python train.py --num_hidden_layers=11 --routed_scale=1.0 --lr_router=0.000519 --vocab_size=15626 --norm_eps=1e-06 --learning_rate=0.0018 --batch_tokens=[65536, 131072, 262144] --max_steps=4243
Below are experts of layer 8 (counted from 0) of a mixture-of-experts language model. Rows are named router (the router's row for the expert), gate (a neuron's input weights, with its number), up (a neuron's input weights, with its number), down (a neuron's output weights, with its number) and show model dimensions 0-255. Each number is 500 + 50 x the weight over its row's rms, rounded and kept within 0 to 999. Numbers have three digits each.
After each expert's rows: a language model's description of what the expert responds to. This comes from a sample of Wikipedia text that the model never trained on.

# expert 46
router:526533525449498483400474481522460494532496506553528567566536455568434516546487544450493452491404393566478384511517489576539509506500587508572489529419511470521540484552432486541489538467514417537500533435481419461512415519471501615589457522556440572409569548454442540514454497513456512564435494596542507466494593498517553459424541511448458517486509573569501500500459415499401411486576430577528453449493463487544477471502454456576523479571404507539538537436457566485490527470464522561422427538456533440390533575576491491596447557482449539550538543459475451449458415513555521454487599521468486448422468526449540545419471516523460406477596469472535536464418513467463452526452464450597552498422484599409442471439532477449455440556604499466526482473509575493502470530462486
gate2:460464410605512513496561456485443442450487502504494474459580413517484462506455493539477537534495478522512548474501494614498529446479508507453509411508488585455576454522455505489440531604479401514484530549436491490485453564499434534489465529508462501445540521517573407490498572535510487372467552482627462556435544411535501570443512431499446518470526482545598467480479507510455496498534437540460527492524567436554460498456549440562451472494553524531420476449505489513372455552516520606543558517464596391412479500589522478501497560499471498449520408548387493380519492578466494530568499546438472578511510536423448497484438515505590500523560525500415380464500512457491492535443503567485606441458545407455546535483478476487512560539366483606510520443455505446445457523473615
up2:504454522483460545550497474492469478471588489496521457518576469486418501512563515527484520518468446545561543451520428537526495515531512531471492488481528525525579489524508449457471571493465456480488567532540483415426502569554448577413526520566509415364366401423548460443469434475503450434409515585578417468505511511445501464394609537359368554534409588526428482592553559563450423459469467494504472567542463445425541432499473487469531556462500458493559517509473434568441513501552484495490449430469511517473510512560537555515454541543402463556516531531590514376509572529413496502569575491419514466498502493504488502548545456515526424503543535527487499468398456448502517483552529529575534521413549489495519550500495533442484454460561537464473478535523406444404455633460510
down2:467463475460538537414461443478599431541473431533499498522474448474593468518493561590446471448425483440515588406472511445551473522558541565536422595543427571439518532482496504458471589533452516478572522493416477490508516486537486481449538478491430493544473532560540467453513445580536491506508467563466554591500471471456350475577481525452413507555517454466583518506436408534400425540463551420513538496556504545493476448536500535392468462421520508562483441561567506502487500540386422489535514521548548504525549587525505425434419517455485454507475509485488418534489525448594451531548453521543560539558471568576535508615522514438407461600451488459428434515486491558455508602530539531539623566532521451513548580513498483500481457468568481482501520465602531490479472567391502
What it handles: Narrative action verbs

# expert 6
router:545556524449623529468492495477554537501517541518588605574463446585502505515486517463436448528510380451491479561514504524534444414428491588566463538424546473465457527526559602517478440413514448515534501495464477547552447498471548526553483465594519534431523603494401544495441548480416413556423548546452439386519511497526523469469531570451439429487557516518525476527503411526401469545506440551484484506517527485541546538534430519569475448570416394536538602489463551462529524493544524523530483518479428413456503537539406569509422561489451555548504517485536521482409450567506511468544594394472461435450481449513561519447444483528537492542554440436575515504512541446478508541439495488565516403442447563439428525452543470455517410529557546471527447613522550459487412515545472
gate8:495564565556412495488429406557537593497549463501550371498527461529512524431541679474523609478438459527566476462545468579492503580469508486473445571536550585491431434559557504451451484486479543545430534445433489496595435431458454529513419522579495516484465518554427476501489465475435487509534573592478465510520540469503509413447453541396503470431538452538412458554509502552518372541563519548442447508579551415374616520466585450523401594484456508475496514478517448509573510565444557438468466489506517540441515516533488468535532544503408513552482498511534466476565547503466530502508474478396525477469456482458618531503533519447480596544439412555473516530475509467505555512519498547452464538485492548452459540500463509478485526517496518500453403457555527508501440461628538
up8:544597454548519515459527506493540558544536552513552523438535406518496395481440594490423556513517508391533576527434482510415533543524464398515542539485483488533468552498536490487538578513402483491475558473472479498545393476480536620462494456549567522474421475487447563542535453464509472453484565467537577515491492497502374458513493550482578383437542454482525556512589557473532390484436568446512566508534573485429565388542491525431490462555494562506552440528546440438496590553426540453552554433530504454488535543464550527465523571439512512569518538492583583531495522419528480580559487493440551439482496435479580526473515502517556604561474445436508407585535502534564551469448539550529488397484476430436438506520546570486496555469480511503446480437495467459617520462595522
down8:509410458439452502432471523570428460480429516492529382493459535475526467469465544408480574527515477524497487510454431445507601503409504497508517486472557522440560509548516484444558554568578409519437568520492562463478520570504496436499405483513480498542481538453561484458494435487449459516318468390508389583541494475531494452521433463519487554589490569505496577490471476540425479473444521507511511502471488362545437548533512534533500497505548410450519554448517541530533447497458458488429511523525488454579483582510463474474390498483468390401481547465530575522406386460485488470414507562499608509530466601484475410455524487560465539506447489465464487569558509472506567546420498427510419429529551390499515455527534465436547487390493512572452518494474516483466417491495416
What it handles: Location prepositions

# expert 23
router:553560547419453529441535510461453601465419541485512490577501552538450442540477491473458477371476390502476418518500468553571467417468531531539523518435517546482485473553494547539518503487483401489551478452455389520569519498418541533508431481559478537495529616469474514483463468549416497563476490517480430449545536527480585467453521471441451373462519525494489519517561366520380444471511508571511443485538475471561432499490463462531428493505433443488522556484491542526500509440489495562442414451451534466411536531579454482569406552451434557555488568461458382508395470571530446449549560498519460479585494497485563541451495502484464431557543421507525486502518569467449455495396426505519541498488431585418462494402557481419522414559541525407517439513562563497450481567535457
gate0:557487530556523441539516432493492633489435512526495423457492494526538551476483466504477540440533453429540533449519516461516457465527507457527508486521446486507463440538566481432450498508430542580498535433424476516553482442466465514425522468549526499432434503418507533477491499430543508428378468507431543435537526577529532461559562476563478489639490535525558582568568577542454423490535455593589504484446484526441493480611407482425466477475482507541556516447542557480529452548515510395509608534494466475543538480464514559504597457555476484422490493480527510464564469600523431546560594434545472593501472488518506509516465467550597499584455469428411479484493518443604466574514553599496452556433563524367453585406510519498472520550516483540601498414559528537501541444591530
up0:457529435476532456498441504591524500502509403492569606499464547528478543510524557434545514609445496627563524498459531551483501548535488500504476478484580493530499540498516524544468536548481531524514460517507545464421505568555512510565572533524394503540513475538544476528449565477412492486614498477515439552492439417455462494401496497385526511428465488533446475443509542503492533503542464433415577421515480504491533464469586599590486500509523576515464517534374551454470602393435422466514475516522408505438472621507395462521400616450518530486549514481497539440506535507465601559493392476418502503547483539502494543522442557406435470430506495496644594554459454575478526435464428525528501466485504503508391471534562502525510478450540564456450521542450451440489456450513507
down0:395445525406534533549471453492422546498532488539640453457449507514455532480532550409531502517411473442507560607531485507543533415541519477524421450477523458553513557560507440456519430519489503455449512559542574495510517475517497400463427466524525497482486426470528542565446507549525519523493618498425471580500596456485394562477492557544463314524562473467481470564502434549445504513497541492509455502517542510440543445509401569536486471510457495502436638578444531486486570500474377526428464439574508496535561461486509462381476481468513578535531471476518449443525514393557511466569519464431451438615479464549468479438456537444480507514500457515543567498486524529552478564532452538475573428534499506532490491507482425478553447511528497477587435471586466423430384531545531
What it handles: Abstract plural nouns

# expert 26
router:433573503454478523457480485526463570435528573503577518583563471445534553485455523463473446498438469534541459533541526560532443450517527579515432570431491551464405441541546528625528410434471478493518464442446402481567414494418526518560490449564540556508537568479535533410399539540504502542481553544485420498525521502517478481477538507472512512508539507575449462544492444483428476514548435445583487501583413486520492452499530520565443488478428482519544605501460567412433544394502519509466530450566526532488526559502446562601443609511426518549503586426482428398457469570488508502504469440496423476456494496537530546391430543499539451497574389500521569547509540477433511497479448529550539486413482562424508464486498454480550385547563487438504417629586530505439475528486451
gate0:625503566581531497530584620473585450522517541471514508518469470486504533415374502474509411497519558464476464570375561427401520494487558511474613411540470467429607551467499453534470473473430478574504479432532513525527476460438448468455375436593528519511512540432527598485486569469478529485576462506468497505519534539456541540551397468476491482535429443568528438481530446568516518524557475604511517473518423546528458539443448471558504457434482461592521469450396458423489447449423487559569482475549486578459480493520528475455563474522520478423532431532526535587607502455496566462537485568457400470495514505558501503535503479489477518526517487517488592533488488544447511508506521460575457508450605507494423508507555421549416512486416481404485393473594442486501503493480448
up0:556564455524481508541493568518527436428516571494394509516497557474529513363523499608495452481497533504513499500511440425395508509595533464488435468522469499507550453519511526546478440564471538516521469368435550532516558498530343492451412474493611492542504495496516464517554570482439461467547464544434431524472488436511457547528476448487486471579487415467529427544532541488549384515435454533485592445465534521508483493497492515468534461533572517560569502482426430428553461505494475488539492481571544542525487456426448533452636611508639509474552429561496555521472591410475500543480458531524454529544549517474479523509609453518487446441507441515542649502531451519527490546578507549478527483448489507555438499458425449568486560413522502504444444543554405449534608449489432
down0:461558512524499478519583594558478430543497523536406484497483441479509521545523537522564464528488528572537440536523493489614471484589543500493546522478487494541478469509485381467577500459586555514425470497467498543534491465475480532491547483381546488458502391492499545451483519499450456533481609527468415588451495483462433575565564488389520440552484577487472510508522440593513509492531506443484494407430405543618434456567562479529524480353574501522588479509540565524543455624511529568555514496488449490489554480523504443501486534467517441483599501458499499504454458475489490545498582555473572503449483473534486558480521673523551428523486441464527520632583380490521503501594571499592445499451526472523533470557462576464516528570531532511535463483534444480559601512569555
What it handles: Romance name pieces

# expert 16
router:536456572444457495425485471490493536469427515610579519605498466599509531430478555487465522423448420554462425546536514517595429414543509541501450494447500507485482464583540599512512444503461505535469469440481433439518388555459519499535460534583501582438524578493390555453454600556453383486427501552495479481489543526489489471502492579472517445527478499493496509493546488541440497504545432514567468486578486552539545569554498439581408499495528425526456685448537549483584510516458478529470424508426465429461484478493514517579489561503438557576499536502444477463439449576479480432509511533460473556486481536504565556450484521468462501579539458414521516500464470427438427495467470422521502411545480466446444456434519394468446353542568556436502467477478532550522502454473426
gate0:477495408545404521410589523521459454461541495625444467476442477516389502514461484494512501431428480507482457482490487559471512430495446518551457485533438501449441524549467588558491495556566456376486478505448551487561594570524481507457456478448540529478475531552477540483557569548487450460477503450546616421372496431589480553504456584464519445480443525535515511502508576424467571500493436454617545462511518400473586515633463463481487510500558475444444481458470563514580578453481509475471493462559422507517585482476489600485489507449499512582544464502537540428449482563473424428496475389559492473467541530548530499528494547542520417599474503430461536514407533394513514571370471491544530568511410490524461545498491607484455485548519556446453574473533530489567475531504491
up0:525488510484554553434547582480529492477540530597444471521426538461466501467509369470567516466509450536496515494534504448473461503481542461488465547486445481488415516540536566556499534529517474539473498494473535513557511525518553409544488496436480509525466560551554587398481602520469486457394493409519528507533523412571404449524510576463538454498448491444538428499415516438414459438501402522513527508487588437491545593453464562520402511447516419438490510526492466490567488528392522447410496512637484538521492484524505512425508474435529434510439467566505494542484429561527484437486551367478446475525544589556592536496520464521542471606432455459417478473471488437561435552447466488544506574461373447562447534508478503493388466364539600426488534441472455502502434505446477
down0:502526454536453461486458446455481534588515480585598522491456532481426475465493551478575479480398526618494442534489467570577451481560572654502514540510504524512542452509577479512506525438516574527461547532563410399449492531426518478549488515553394507520507515476554508445495517557471521457456538551539506525535479468506481452449456505529520565500480567497554490553510608439458600412453494505504487553507516540509501522564447532429539490512516591535416583511509478546543503564495528561494560499476584490518514412376418516493522430471469461558521477562531510483632624499346523575483449516424444533571505487511401477541550495608468541476383579515461474450538368449463556475416533526430484466545459511498612544525474496562533532478400495464498493477525445485475499528490485
What it handles: Space before numbers

# expert 3
router:522543514384559503370490508491433598491461446580509575606498478537440529480487542428446512459466521517438408543499519526486477430480473513582533567449566552451421531572485529599525468433474449535604429568508429445544453521508556506605474520520474529452499551494445535508494522564473503569445544560518428448503528538463525521490557514516451430566520570471434512542487502489447495522567479503492471451531465584535554553576458464500460442547435474518566592474532534451517583461515395617459519450467453485464506572544455562590375558497443552542494547536466555457429434537537494413545560468456435462445511540487544560370487549446473467506514443472508567455493537459479480488465492435501534425453490551430451485440455445513422455557548502425527363560547558511470416518517480
gate0:601490547438503455536459487402455469480631540474536486502493494472493407530431499446466304457476587603478432500459439525515462480470575499514456537537565517492511499483569414501474413443459414512537511486547445538408532499501601443494513410513466542499415494473408500371474570551543427495523535506505435420543504452515449413527534491534530509558462586412558549473503506493576431510470490463516535532512511502560511497471498453497440470536426492545474503448466506444519548554554450513462473522534349501467474574511475452476576511552456478510514459390534520551540468555486438409532404524492491453441539582539477529519531575415576444471527424431459544499467464464510489585542483466467534499451469440580486463521530554553362489506498564497521469454618518574509457541481499
up0:454494483499455546574505481513526503441403559507448436413525618523518526506495567555483630532568496453577486422536501516544573474555459425491501431493465485530471367462468527471520552489511520515454488497547582459591458476507458519424524469559518488601499506549528571559491509425491586472519458465524488676493508542519579513524556556487450536497551373546443446520521479521507514493461573508477513539381460506429484524479544461484465531467441564503522488471537482456367413438415469430482395592455504492514494486434488491514486527512533502465517495549547472472504568494467539470423546585570393475485432485481489474527538420527540574541532453513457614497527501534412407416546536587529432527537652517512577539452540491543595472534510454475574498559556494491477533520502560
down0:415413491420461393471486467489510444493521527533493560555489446461514495569428554540498503526483451450473538578486483538607541484388580433454561480497468464514456342470482532531496495536474420460477603556490511451521560487551523482445499483519558479503448460581548529456460544547472526552444465498537391507550477507535569495472523464397617447589471431541497449509622465519399524507389473575523502500514497481463518486506533458437497460479456492463517599468456448511443483426457490497492412488414486559467471514541542587468490484451479521458522523498455399508547460571549504438550497505556483434524536531493525527454514424516477504420506464542419573522500541440430534610579621491574353550537551462459566509478544449496441483457497549424640528504549439507435467537499509
What it handles: Name-list separators

# expert 25
router:489509530417503466453498413543421577388457568576498503543485487543535542456441564466420417454433514543462448514525521553517378479437574537562505564414539525443476505492511501489609472461506451471565411481433444495549441558484540580528449561519536535536542508485433448570477519524453424495435541573563426470494541493501546426527588545489470475536487547460501462580501490523413527470553470572533463445523416552509504553510485568542425508537462509528622534495455544522419513490508456553494450455485420477503544546526467545559400540527456557527449512461492398443388438564499393406573612506401426457462570466523514562408516486440492519533541487515530561468491534494519460510487428445476564538492505518478483461497508408479422434544542544497558407517526531460400401530516439
gate0:559468506473599580462509490498567541516413466539453416456606474516520533475545441528450514541557500603405547532484538533489426518449545505508490540499546514490488503495435407449507444480523517469480432435501524503476536460425411556526382571505503531531471422467439458624445463487419435498486479446533445535550510516529468471445544472428501482435374533483509579507608517470432630567576385494499473581554500532536611490604612582533489429434499514506622461477491486532432566523474492471461512475503455402587506422554552458506359505442488504465458543451471494474437476471514459474571508504475580470537492430517485490505507546458495471505469535551506518519438521517519487582473449518461399494399473551483463508600423506506450582514554528524489478437559518515495464468423451
up0:497499506485513574552539506573457578528524497541532439498510491540527538455630501511454485469522527458544493567438464473474444422541491472577423511470494461445469501540509459541488453511540525532567417552537459447491521454457563508560401447474557463557540487542503480488483409489489531495425548504566492491562515513445453444433524555514429515530566471602399575542570485587414593411488422531570488502557515604421492459609492509604424464468577509500572468548447471501532573451498501510453493449459490493538634529547471439458429576382553610561373478488549430452408555507548471502558433474390464426484506529562515558505446497578478460518507516528472477497416498479558550524498478493481551475467538489468483460553522405477557487464516574515557377460553542565404515457493489
down0:488454415494534484571427539571562584500457533479469446454465520507500623527524578425537470543575561466479449530503496482372434519565511570533464489467472531461531552482548493509474553513574441463476414501463566533568551419505455485512441530574527412492532515449521478490450475564490472549517515458549499507543536500454466596518450511512438552478514544482482540464481437493516562525553449450510476549448518470561526532538608497505464514398506523458585264394460463596617573533502575514413538466515527536650542499506487541484442507490453501548483500517492556482541482489606462548536451527443526546417549577510527423493457484531492581469476422492490517534476412498492449611510434557506465449488589451540508451648426506522497533545454507511474514488469489548491496494464414
What it handles: Title words

# expert 29
router:539516535501544514369499520524451600490429528563463541569586442513435534473448503500464492482437372547472421502497559534541457416453560537565457530442561556427462434578512570533581484459472495516505425490446451435546413565489527654515462594591472530441584587479394510473456558566514454512544515556507450431524564533483528517458572457450387434491500551525468460454444403479482496516518453543525497427596450527582493527534464526511456485549408470553494585503456571513425553452540468534489478444426490443399522542501469500534452512467487543528474556475461452450424472533548452478523609498431442517529510472508538515455490494474434461543558524447560527541477542526408528504458468485533526427459490540416430471456436466479500512599517582420521432494517557460484468545537407
gate6:594509442561508387415551580540433449554388478543444570494536499573475456439452555448555496530493461509454477409528602645589521495502496510548487465518432558476386513400554477364559571557497564464487496533451520553471540531447542631446509557556467457497437404500489508571555555526496464512548420466520554485453583482455505487537472441559541472474471482481535509473482495492569561404455438548500482498549571526572493477481514557426522515494445445477546454567532431585401498493572511501497491477495492508521464539429466491503499520596546535501421415394462507484468496558545451606562563438544544565526502500555461490483458524554529557522561545419452479540489422565510568474468512550461538455510443496526487418544469546506487579497459545420507584468446529498423571475506516
up6:528435565532428574405578491514374465495439533447523439578551431461469501432427499483572489436508471501541447416488619560473452472508535512500496522481583555519492512355511502514514478558512519502568491550521524514482482502468505604442516595596466498570476498554542483477559461536529492444474506482529457440391521559529500515465474498536527443478489618581578567469434496486502502413501543543513397545487464520491399471467490551463443418413455447576521487563471528491450507412599499493472492407455461471509594552525486460519463556500488487586485559448533485539493478636443382537544568382440522561534548454561527522453450442568460564436544525507501480497520499504563519556479461525463469542491531593552418544560433441480517467475555514515583488509524529432477562472395463
down6:510473471523491514457562537496506565488506438544508398459445511419487439517556459516444528551460520564447530458474545532469475484552561412388567525345455487486488486403557586503477556526428433553430528462548486541541585580541516514562553417455544492533488509423529480549519531502436492553510455478528478483501412499548558503501377491482555500503442545409516499523466446424424426430499494492607628481445429518426438482483501423469480478468505587458549394645506512443570514467508561476523464489483554526367483450521513438406578495395487410494571548540511433481477484505520499471467457482530541496487562495418495488410495509511528515519460506512495506433441603497462457516512483499504558471469436500474552574456519428481475681447544517476414528455460520477489562498470482
What it handles: Modals and function words

# expert 42
router:514500488484499463445539426533403493449456546552571511528566525579424560492513554492401451445460470633491448549530470587489387459442521547504426564463519582439502522517509527520451441445511509578478521469436513529559504543493508487495472492500502489484586541452447551449422571479416532523454481534525489488475561477504519465416533508480391492540568563545456517520537483490453414526483522559517443446551414569600551523473468446527426538504503443499555595505499632544419526480560472580499426512456424502438545585537434456529487535467499562533538505474513427511384411498539500433570576538496469487503537505443513555423497562507465453492582400487592533524436524443369425487488563394517564453470512610486533534439536465449463421475531527493462423603553508494457453545505490
gate0:457431477456474528450579505466471489481481489468448458501534555416472502502630531499357392460503518543603518552512516485457485503426505493477456523543552561511546487501455537460463444528484454499495448527497504546506545572492556514490495524466571491517415489433449530549586441454471492460512414442589603452487461406461530452481511520508432588455490529647494629540476477575496461485479556479387433443475422495562512510425505551577437526475545572517508503563567579486561523521556487431576559462456492484500639534529541456525564552455541579425607467532488441541516495505456526433516535562503536484579513472454458555461509474413491497530403431562536457453483455486519489472591403555502444525442506541535462531501517447509482411435539440521499467490433478469610454631486484
up0:479540448404483474568457470423433543499438580448463487534488534554507566479480533470491563504556486456432564506451379501452470502393615521499622512515479581493434577598532451469573578514465430458417411444429416440487513504541533583546446566466470522478461422384486585495465466637486536536556521589561495504449555508563460434508473388491572506475481555558468478458559570435450468566423437513503493491543560512603516470507413520520525537528504404510500446515488427548490499532559486484549558422429449454522530520447448582522504536559496444396521503487581520510412494579537458455407543398481425522461500503518435541506536514524466442474482528480420481405469549466511507467416463497432503517539553487475558472558475574454522516464532511469477576468490510502522502509465532
down0:388540436453574559429549534443548455480469546470559458585526477477493512527534540598596514501473555480463531476581479451453425436529517528445484464456502454361553467473554553557517423512529480344502469547418501501586540557551484496587573562467563498528458456434485440490536524403532541525470499533480458464483471467377539460509479474539451509511535399546526488511484489491483492458519456463468425493478453469516513527522539438549483532453480496545441558525465616565461565557457388493496474531420469544538496473516538456466453494504477668504483428562491552433428541531518391547569484491552441442439512456520480591608500534486477442520521514557510523466401566502487548534483468543460517448498507587474558442441482536488496389475426570586507575505611523572514552545525455
What it handles: Dates and time periods

# expert 38
router:469534568434459518475523514508477518422502561564517556577536482569493533462451511476450486473407538548450390572504538493561439425500577570528534602420519578433484544556453507533533528453527481566520457433437424490522519506489555553545454569532542525470523566458537528503425587516405454567515470615539469517573553495487574456444552481529446425510520569500460504520493420539450497540545505575586499441582444511614527519501420452502480487571503507548564598490477522416401497438533495585517458501455439475481524537493436579595523510463506526465490522526508491524452466536547454477534486496421448436416562521469481596371466482504441476529613506499512506570529515378405495473470467504568505454452535525421509419477506425476457363554577512506491461568569524453470438502482425
gate0:584476555547539498523502522525475481530502492498416522486571418504500488598541496475453509523513505527616416452484498544476519520448507525519503543540473428569534539562436460472547488575507558551495543542518638586586519389543486425507504457462521514613538427577453517452460556540501530494566487465477430532511529590505568487483442422473532529547406446555431393414463470475480492467542586619528519517527430441476510445599518516481447469521563447524518489459470416558573486504475524481536473555564493532518496438486432466473514472459525562519583547485413500544481561509592573504542469582535542518444536552513488520521436466467507436440459407462438565523469494515524587518469553446604452483566453530566580487492545433478464427576542471461547522501485445551478575359548651
up0:520429519573557422549520513540436430559492574526396463526537407433547563534508581582454408523489508411549509566457505516443583561539538469464562549533481566507447483531415527516499561518517465473513499459463596575455561452497570546541412550479537466515456541480502479577468492462572560472541527551493511494540507458521531461448447401474474447481521452593531470430475542512532610529520521507529460438575477509576583548523508498602502470518513566536546555473460431495435507602569540519431486496567470523466523471469526546481620481485508493484589444476426563502499576533571467640454508507446448520471476491420502430515472438464466504491484469531470599419569521548486570428570593568447446375552525585576527425470550507552525458507542499572449458509455506514534604521443536
down0:557512602501486462429506487422535503489512576529512547510528480588479535478540442514506440410546393569548590470522560496491473419516592546477460482434558457462544476462526443523519509439503441547494380457625464535492473526505482449411587473458468519557475529521512624559431532478563488524553463545483508528476504486479467519511440452506542549505596508380540522505498448505498537424470491486456523480402391470522525469500531495437408434446431519523470566533526495580402469569561602467446475620554533516530539524528565472436578498537471469593530476528442414512509428523476475431471425445515419615430507406488547507438518442478452520521463390423534435492442473419512560512422518444564451515518458542575473543502500540627533497477434456475466515534467526518434483519571499
What it handles: Personal first names

# expert 15
router:524535530425483528427459451451455575520496506491550467496520502523461502515550439444540489478401439516510406505480536473482463452426543500527440518477519509480411498583553549499560533514500470512551484532515414463593466517522493493605431499544449593514530561505467489541511498568387452580501480647513473455542566562382525511468471551436468401528577572505507501494514424464458517489466496567509449526639406534525488590552516478527438526541492444547551570525560541512479468501527400585427474474422504449436560589562440519534426534444427613555427483445483381557422460520534536460495575451431437499507546484515519540490505519451423547523532435479487498538465605447457535478425445499495594514441455512467470502530507381463476352562527493486447474578483533488471517474474507
gate0:530538604423491582561441548434554580545424511477474523506524388559497571568531558476570503452456547454529517434460579519477528500462498486555534519500550524520422398493433435494492550457497417496574468555501410482635490510484567504601455511523470508488524534523451520546503552499521494494480549536430426465447532558452606490521483513513478472559546562414422602508493560442449516544554503566557532474476453630569576512533443484443402482467514525430460485532524536501540551484394384531452469502466485500493510485588442471558498384453530455495506542469524483527521479574467480485546459443441493638493545456489610479457565514519511481489555536490557548416557602443575458524437555532511438447535474542473519498523406534491463491520568542456448426545527547565390512463432530
up0:454440519631567462402419477522483428499512489582560474572485544369543586448482473468514509531537513502474476495517506425574438464550537563491467413439438445441523507433529533494497385410578522514410570432440600584446491538499437530487571529516449490471526505506501429440473555515431420519562468536493552476538505441585515494460550482509448580463434494529464444445478516568522392500413558472454426494532496374454561532531436559517463440513512430545541555471428489453452460429558582521494597509445517466500457539459507457449572525502478418447476534533463512461487476552571483549486506503580542418429537486480413524489467526514404516494487508506511496620526457560370511546544494431544526488511454441529482513493494461518510519441520405513534520445564480481536451594584423
down0:446503570537475455474484445426465459562515447478500505463507475526456490544517463493491452558461400638551503389517490473538541538535541531476496477397500472594484447366520547413455538540427478512467451368521450573525478438441480497448551492514454527487519554542525595460429550499550475620470527472513449579533433513544566484434507437407472548447510563509513411480555434463498456493492536557466521501472461568535445510443508553454467531639482543545399698528543533420419468547505534529485459571438476517444510549490489468464526487401494437571503597450473435507481520593523483438539577536555540536473461486407484476488444505467508422520546539511468478542493559467485539505458521512592429562490480554426536490452522431383499417510507554515527499431490543497514512507564502
What it handles: Infobox field labels

# expert 19
router:563453520459513505404534477476409556533533496557557540552457481520499602539393495475462471415445472432516446540473488553524527542418506564558453530462516479422442460494461488552580509441474534551592436498516377465527476518511467484546466510534515460415585561487485476473514555510445450496493555497521416429472460420501601475476553491443472398567536558523447539579516464576419470465528441568466497468518485518526460444491438507591481493480501402489540583437447572510530546437529515614478464489420487492438496508582494563528404471495494425487551551396458403458460411555561468501498538470514409451418586461477600492511545537540496427466558517471476492545449494400459559504487427488497584492483579526490522487472536363513518393506477552503554429474487576571447481518442417
gate0:415453492506486470421444486452502516371473522473592505437522516481446504547473406451582531491560511434527472499581455571481513417409491495516434442558400460448527547563413478495439571479521439519575500553675480491524541445510433509559464499534579391536588473554531521563490522503522511534464554550550439473525511399483475572511492478382525431593550535531534513582461529541551462481602546531493552533519466504607447374536452499580571574467567488574475506445428470503474453499502485539494493496497542495508440500539395487563524517416514449423488493462477447529512472558422539452475503441519423482470572525573474443546514547524534446480526465520573384522538537465480550568497439615449520448536487461436563497562524521449471506511466454525546489509471416527512399478487479
up0:455450527427479498567490536458393423449511551551547582540554574588501388430461435424560448444459504502477433553491502550563490535514528458520472512460571507458431531514381509424534463508381504533503495531558556474454544572517510481426505540414483489419516563492518576375453497542508556464501511440418499506529506545568456496450438465481446474532549466542513525502489491398490512503524550597536498495566537524529447446347507598519531522473529538528391481518531457544465491414541405464509459498487487568508510517476559590499540531534425571431489519504523520513565492500537505491490436554421526512451624532354501504574425472436499430368426568547500517481458510500583492449432492479527478422468554489537486339505540529481443455519469524553480527519527495572485520492448499
down0:411572508506410440472480526500489519409551489535544506492487508529453554510509464495518521526522546524485598530511450502485490498475444494504418464507560492472465500321521412456534542447521456458486532460574542507464503540433390469582556523454549444442530539539430427449486460441555562471495426434543450512523564501513509537569497494492464511486541550528360574534571511480522506430401502505523603546473618533515552544448476452447562379481456464469484537464455498503519462483489557450424507457539480499431506517481564562457507510486462507430429407527511587462578514557504498527419451555626433559469538459497516462469557509468550490520537361492436412587550470507597452529447433460469495539532466518476489552478402421492473561469542426467563501560600537544584566593446468
What it handles: Initial letter fragments

# expert 43
router:468569603469534482424519473473392570518479599526533568583482505519420540487430462475422581424505376470428500530498498540506452440494559522545498550454555533370479438528527515518578472451520473521550546448488501486470432538436494540544499527506512561425548472463410488498480543555442434524436507588501458473532548458465540503440571543508445406507581584496497484570547505519417458510575486546545475464612430529587472525512421438580453455573433496514483578391479600471481515462519439565512481445467459418382588530549481508556433504487433582514453538499443475484423455589544433476535503481430516545479475424438562544506447522462519447505529507424561470546497539411464464495477414512494566441413459540434477507439418478426545457545533520489540478550502492473554435526507483
gate2:575526482579506472508548598565512534518501396495506525531536537512371482377494498581517517507599506475397452475522468545652462387535501527429523417401501486543453484600492492424560478435550531506603489474496454505449542517490419459406534606556511491463521531434484433478510533490479458463584479642524538461553495546480513476526456521438589558453561484451480491456418499436522472479472498527483468524509452556456497501530470472442533582477536452534429565443471607516451462473543517463492457556476549456474522519487524452651504446430505454479546525503551509556432488479505582589488488492443421536474426525439414490469526548595482498499578575489514443510556490499479465538444544533422448500491560562597461484499417470593444451510518529530445465494468546435492418554524457
up2:454566466520517506570458548457491408526532498471483592502583626600476592439470510500531584488624511357481524461529563508582482437560530539549490495412447403519548536520516527490506451527468629507510573462441566497448487524487501530525565552542555515430537473473426500514522491637501505429497498531430548491523519577511530525504414406462608609504495595466425432453487559445510458548478529532461510430453480451563489465582544479514547525495562543529443438429534503435470522527513423541500471505465515485477509465462523470579463404461559496439548481558593556582501498455474541555409486461450487526558396487513495436524600515529435497512507580415550505508446438581504505481511479476370488494468545504484539496512479565508554541531480487543410502503518451431497533455611526
down2:494570389508539514556533641516519548497466622440485545495505588438508406615581428538528524532434549467464441483516466579502480486611485472509516531475457498467496467506514509540458525527447423433490591570351473574545482491435441456461477504478492446483462464518550422555505581529566420641444565465501460449535532452568415571516591493545481431543455481528527537454532521407554544536455543394523497557463431527439485421461446471417445602586554561498574460486573519477478473525417567494488504499517483492543413521480507522495591449473535549538506547476516526496512448464512521432457456511611538464522465526479514606518465478517477457494595448527441548491515403546530435475514420520487531494533531443484539525518513483469466633477541560514423439434523543484518512505500482
What it handles: Prepositions after verbs